config = dict(
    moe_layers=[1, 2, 3, 4, 5, 6, 7, 8, 9, 10],
    normalize_top_k=True,
    init='uniform',
    init_std_o=0.0,
    init_std_up=0.0531,
    final_lr_fraction=0.0,
)
Below are experts of layer 3 (counted from 0) of a mixture-of-experts language model. Rows are named router (the router's row for the expert), gate (a neuron's input weights, with its number), up (a neuron's input weights, with its number) and show model dimensions 0-127. Each number is 500 + 50 x the weight over its row's rms, rounded and kept within 0 to 999. Numbers have three digits each.
After each expert's rows: "comes after" lists some tokens at least twice as common just before its tokens as in all text. This comes from a sample of Wikipedia text that the model never trained on. Tokens count by the router's weight.

# expert 60
router:397535535458610509440547485561638531490647578516537459438466474532533461443499532491522380587493477509509466464539561536566503441532425476534488627502482520488458465508525440467542549558426436447484490513489541506516541470419587596408453546514466492512478504495404487530500439460511489505481480464453527492509502508572655551495481514488470469419498465465475516547534447512504567441457
gate2:480412432550446504503498532498536508474442566533451555534522473600585394542510513541444483482530474502513407486461337497575507571536483507495484524387479499502480511434480510382431577473511507434511558446435475452511490472500521514442474597562471447446492543499526437528442435555560539573503499428437520475546419469545540556439455413472466588438550529515562466549503456492424533560460
up2:489389462439451494478528591501495587535502600475426464533522451533570454475558423496515589535487478486458500554477453547578552494502480566508434506476519519416577523504583494417480559549515488483517453477500415455621424563525433587492447576522445494553425525470505498461556406470492389490483491575399463545624480439519614459476517467495459462440521486462460475515516513493523507475535
comes after: " M", " L", "M", " | M", " E", " A"

# expert 31
router:447548489455607480518586528604608542451582552458481448469486487513486501498523516543569447531435494506503472455555494489510471457484421504509567598489487548474500484496515423487545562520453470390484457518530553580547455452381609538391503544443548502555490489554471551537564483450497556485544455437484453528489488492606645503494444477430439542507560482491435490511450454542531582543564
gate0:577558557473478529497552578545552491523485535525505518528522588422469497515491513561472511508515650492378508526499545515468462513519551477531496497467520533573456528498558422486395598486497453541467448598503485440478487506457552390497392600520510563495484579369533488535402509515512540564484446405474558470474445464492524420527421515443500446489504489461486551574488499609492559532549
up0:571448467550524530522518419428527596531509512474505445473424540527469508490511528532385603515510476511524454453467451599450552567483430531529457495544434462519521484410460549557507482519500491444488619382441563564471483516506406515529570458482433455531579484615463544468569506592526476472470561559431501470520534467525543536468573436581452451414510540587493455459491538448446524454473
comes after: " P", " C", " c", " p", " m", "p"

# expert 101
router:424577560475577530423621566539535547445608516527554421503491491520539464471528449502593460514503509496481542464539475493572503455468453488547473549510465581468468486550568451437490606520472451389474487509481477484532517447413578578382511561425498520545474535479460511516531497389472498481451401476472466511525431468558638579505501539457528477507549501452437506537490457545482566559437
gate0:577458496481570495534508534466458538525444512563523518507575505477444554449573414528472535431490496563497507510566353493500539539469500461613426505460455507495486500508471527436367583539445592483465453431447569449444425454455562538480439474465521541512524480491622522565568540450514384539497485571519520517573448447485587442483508568549567561476503439516478423574481538463521500519479
up0:516427454505476503572455506454516534505490545526610516515414566501473541396502441494492438533643405575440456521547497605468598531534524492527431518482474524502499435528523458463448530541433522488509549446509564478520475453565494583473468534412461510553568481459531483577438543482559376498437499560497406552530556402473540513574508486473535608474486488530532491539409468513435485472575
comes after: " f", " F", " b", " B", "F", " | F"

# expert 17
router:462597435534589461494528540540631475495622556496474406413504491515464515461486476477480428509462491538548508460546552499529555434526431468500552598461515591477470480474492406506555615558482479433474430530546524571536492462476516469441490529511488482506540581463473631521563463462485535429456521501495505462517475445607633552524506491475454428467438452501472552511471450530480576415492
gate0:495527520574444482554445494453552376441532435557558472582550493520484554467525490449389431524432494530445404403532510533387490562481553596508538514482521471480483567483538490437510586424589484502482517570631431549507448550533495476542525508443460442526456498474492496383468503503456528492460546460538436590469460551540510507548518494521496537476488464494491507476460458453475400506355
up0:485545534503582512470493489460580575409463401570513475563509516557497488461546476475426530492466456520472519392541525481479510426552508502420459457454462445467535542464558452507384505453512483470537590537522501498536461575503507486558491508456536462463454528422461552407459546458499447454480434605515406631547411592609565479546494451501538439433526502426482482520516521393540504559477
comes after: " D", " N", " d", " n", "D", " | D"

# expert 62
router:430553511515581561501643493533557525478541491508485480554449508541566513405535528510527407510504456527459597456514534543577502435556370487586540585489387535442540545563437391496481579532516425458516464515584510551444546501443556504473475563509550507485513545459473550473558455461483516481440435469440431477493476510565552521500434574426484414471544479446416514523483470507443536473449
gate0:549493500568538461517462488433414569425518443410520500511511640497607562553487533490476459398462540606479471588500527411509502490509538543485426472501484573476526507399463564524441452463440423490576460472567524498476511512484540568435523434517568407461468500533474469592525477421442537502456503563565484408422434472481492560450471559452577556497407450515456535479513529507465475492501
up0:502527565502495530532460527449448399508461503548490562478472530486618519444560495514485567524527544571543488438568457401404533437587461533502405448660497542449538508408480430542518402454481550432487556484498510497511459504510575466470547496504483482513437493501513458498510495535505448436590603527560484557535441548444452569546486507624460428536547530446513508535523396437446508488508
comes after: " ", " | ", ": ", " on ", ", ", " of "

# expert 22
router:466496517466597502475595512550495479476595527508554429468441469557532505388467479483571443467504416551477491496468535485563532485544405501497531653491420559436469511442491447504560623550476427433535425534558478510493481474453549583426471478492475517494502524555464544527552479458488452480490435487543528495472484410569652563424470519384465547521496510526480562558453450535523512491462
gate0:382497491536459443414452503425523505438491527515530502550412517527429525572488533444489533455529468527439490526402643519499488511504472506520404516516546590500450585383399443493565517478500399469473550427578472469495518489420430581498547520481467492472474486572493520533534502487502555520497532574519462496497428449499521521458600601447446517447392472533550507483465588421504553462521
up0:448503542493442475572492507449541427487433482505519442570483451507548449543471572528469537515445540554413550539512594498486507499594497547539490530502568561514513536509518510593493488391441386434476463375538439442473459594394499434399589551508564445450520538504458612506536457494543580518397508552551507514518503503492517443452537518457492561464435467492501502542542410531473533426552
comes after: " a", " was", "'s", " his", " as a", " and"

# expert 20
router:395548478459570543514573484557571458456607541559548432474495460561560543442498449509540504570520451555521544513536556490512477439565455469555513664479540526477487457512511424438552593536429463455509399539568528546511527520407536529447486533498402527513444513539521605486551534539481454495472452520453505486504451477609617525459529457492449474486480423540435532476466473485511598466535
gate2:512480477543420386519532541402588444463478355481480430444541520530525527539487513485449515555532510468476414570395392441526505487515506439517589521566568557478504533404458478482485455544483504489480537535479584597519466496462537486546519436569492529489520486533497376545525467572534557522486612530454481405429470447551479592450487466596449494469437470556457540470498536514473509497491
up2:510614477508393415514504544487520517454534502452508453509409450536495512502548481651436536538462504513582425529509508493427479543503467525538525548534612520502564542435428543439509526673408502462507552479517583456479526442473468498560512425518558509481410562588473440493523451567535479529571523491446388440498534510585515466561503575527417513503496535517492526464484483485445526457512
comes after: ",", " to", " was", " is", " and", " res"

# expert 124
router:375550485538561513543594551554521526479532464536488497485432469512491443490548543466501486565543517514499527514524552533575492504534411493506531571432473616450512539579463436414504544592481511357532458466533504499515511512400572486506490574514460465544489557469424605506520488472521505462472491465496480413463463473591701529461425496420498527446554478518488470473436451483449528454492
gate2:479540575528489512517524594528616495444528462505541484491499603534396415427499506485486453558548487485522516359457470518437512527493523496493575520540499470560495483560550489559533549455480521506421653553431527546483454558481601487510503504571544435597459481582539602494591489557537486531461453441555522514567459489517432440462490508498550376421533584497488533532548504501535493477478
up2:531455414439489522385471575553453516421525468511544490419344461516514483448634488407462438525455552524498461487493474583539508509466451457534458488425410500566457511484436462510521517463594461460557465514496472509482550581536406622534472555544508523509498551466486516481495464458423477501561503497515532511438387551520574495413493523468603514568465489437462500494557461530540486469428
comes after: "\n\n", "\n", " \"", "-", " (", "==="

# expert 52
router:381560495502587554465586515600569545465563536491490482450510516473502457422517479418546458537531514552536538501544531525568520448486386463567514659465529588466462508535505451518493520582484493422500438515513479445568523548483522556414480565447518518567559527459423556519521448496526515448473455488439531437527462484594660510478529467556507455440472478491441540500507419516441549481535
gate0:498489494541598560500565525487545580584439500584478494552539587579449536436479504518529492489440545627482511457472545473467555527439436453508306503383575524546459502496527508463466456492431482532528467460498501448480479542455443475472481536419461436446515512425520562608458530487522490506492541573521528597567493417514521540548496444470475390545522447475490515523493495548463499393517
up0:539425513443365454514542520521517441509453621491422495438473455372555442640539481430455496488473508464535469458570580511451499579512473532458552514555539536479522486538486482515501477491536518406615455559579460554466506401525521522427477424474498603490460486452536556500534530466465481476557489501562433522474455614467431468518565521462463467540520468522511556462558529558594531494526
comes after: " K", " G", " R", " H", " | K", ", K"

# expert 15
router:411577543474593521462616488522560483491598493537579533458454540516560459468588523506533430472537488478481488462439531519576511502481408437548509663524386568483532490509517470472600554528498465406544470504526502473501496498455563528372447548474569486497515570532384557536578456460491482447452483514469509513493504535576634547474509509526499507473560547485464494525502483537421499536462
gate0:469600495385537485479610441608529568515488426398541529551595511471481488517631497601559484465455455528490507514441409529484521466534446476402443557541430470517519481541493521484529517558566547504516455488532489432556465471466445494495541501537587468432467397567448492552593411456560518457429559488509505495492530513500495553464509531505518519566421490570421465583469488445504492488437
up0:570520506518418501530466626477399484388554472532522581445450493556498510512491413525401492464479514535486483471491473543532399537544501475555560382458513554479484494399501510473553481468545541528465460500496415508512566456462518498543532467502479548539509503395518507420424478538521556571562500385527602453436508566490424556474506481443424492478479586492596403594528511541492546514506
comes after: " B", " A", " | B", " Sh", " S", ", B"

# expert 123
router:426511536543589544435573445539559484494604518497519499499493457528511484390526466448545480496546414571540544421528522438536548449520434479557484650424536596531510430468494431501475564560502436421517401559520502535523548536432586526467430505465428509507476532556504507468620469468492466437529413507488539470440443462540597539498512425525468433491484506461392482527506466547464534500485
gate0:500539509562449422552522578497594585521484479498492500552543533589446503467607469483470412507502434520505462421594585452454533513459522615421546621465438488548520399547513487503541548518477561497519520458465488464566540565488507460542550542581462494485496426469538535610421567441541495536520384479539548505533543416437546424511454504472505535470480417488421495533550459502508475440489
up0:575447554472481512496485483469444391485562422453461492465445478483565407476469473504421577515588543522508544611464480545451487570458518490500489402489523580510461543526401577542522484501484427489517503454560470578391412538566480455484500567473534568567495524550506483392541475448474471497475498501539428411528443482573454536384554513474498467480424591543460566457459518444512580517515
comes after: " was", " He", ", he", " to", " and", " he"

# expert 125
router:420565510453648523466592510612607464483577508538527461507450485492478455388499526562527473543577442504483561447560537508573553455501364464513502627458496515454538463575476438473506603504485450389473445487516509536489550485407521469461522503512416520484525502508413566479559483424472460465522475418469506533475508493567564533468492537507467432449527509497515467548505430546427521499496
gate0:526556532484506519576521635441511423474453489364441461463522427485488519552525490464549412468472471546481485593417482526481469473581512519547482531392549549520527489548453508454499518474474547482414504476465542585452446552541485526466441446583504405472389544564510502522480572492549433520470393458513486381560569451598498475418433486453484514519541494506475523457456405504468537494461
up0:483568518525487552396396586624497479567471517532599488493507530484526400420497488467459472548515437502549525448464487506554526401571431508508594491545484489483513480483427503491465403565528570491572412434468532490586479536450519533551441548540425511437478518431436546377484495479486493544564560457542544531486464525525531482464494511658546496474538590465508528500583501443485514517521
comes after: " | ", "; ", ") | ", " (", "% | ", " | +"

# expert 1
router:446534505416579513486576512527573502515653555476506477522501518579534495384586577484482449520529471636492498469538543485551552437486350528548563570511470572484492484469497419467530559539555470413474390507541495556547523506461576563454493548512445503544512556448495525462528422473414465491497441450428460503490494467542586495543511545511447491449571492446456476517475495468460573556535
gate0:540410549501494545439565510427472615584513536511491514462418479523625489461575462525478579550539469579443566519498550401524531512513506554466496516521513472505572462528605518507512480497569438468495412539353500506502562501488455455410499611574498550559478514552470392546497528488520497505407610556471480450601499440465499523510487501582481455424530512496520486478572539546505485515520
up0:555463545552504506582561518368419463393437521495450428519434502502533524419528515499465499543536493542432499490445513415549625626428459537552482532456467586483545531472522486419519519486503477485438554427378408509476474505510500550529441545494435514560562512493505524572495532434491462544417493617426479472533506426480499470515489478467489430541456456493473493507454582564574550547547
comes after: "2", "1", "7", "°", "6", "5"

# expert 59
router:387608483523598503512573540538531456440570510523494509500421529507486496401556523498531479573600499545510524461539496581559462524541397472455459542412529555463497494533459401405530527555472485414536377486489509552464483494453564476509473593422516500527535513475395550451544531456445510503502480498422514476434517474559656563465464552483459499499566494514427516485451444474472546461512
gate0:499537512518529511448495440439430534426545410525472487485519546489604560519552548485563506499481531653456620555472479535615459474516448552531450430411513543545518540488496507472513452427438523514504492551491456460492500613498515500429504512558501533484470587502497480577537475493448430428495479639579452387500512532506495513473523627558477526469467519436509533503517485441511596421556
up0:500506464494485505445500597459477497471546406408430514484470530454557463500574619600629472487395500575484532540494498515503420468480622489560409446484477529557487446534445487461567506428470481565484525510484542572559515584435489539566416454575401557546489524459467455496542479517434488508563457481442462434496427488512503456508444536509420533522514498483529484525518399456587537438534
comes after: "\n\n", "\n", "/", " | \"", "–", ": \""

# expert 80
router:465544507504526506466606521547517507432654532472457429498513474487497461442525499501509441513488555559538518528523492550573516512487399452533485553406492605533450535488482399460513650541525450434508459558482456603472507546462617579451472597529484493553526565409420579460542522467483490460492441479453497521521449457559633553454506475465482495484470457467474523551427509542475505496452
gate0:493488513502544477618512464430489409421604509427399531483510489522553527516477529395417502517561482536484564569438607485530558511474435471461540483493455617479510523506530552518518525500479582507495505446519494491404460489495562547470394447503437458444547541481555580561549534505557483581531551546531486411488525535528386461421461525437538434580488430486475531470476500565559518418555
up0:542428482450505413604520464506498487491403562430372539491497564503467466540517503449453466585536511564529452528516410500515486535456433506527483526467482572381557480498556520496449540492539565504495495439510392580467588498463484437549509532490533505482461453448470447542524566528516395541453492587544481414492408447426519520427498536413415414445470399467499481520503492562497541428549
comes after: "1", "3", "4", "2", "0", "6"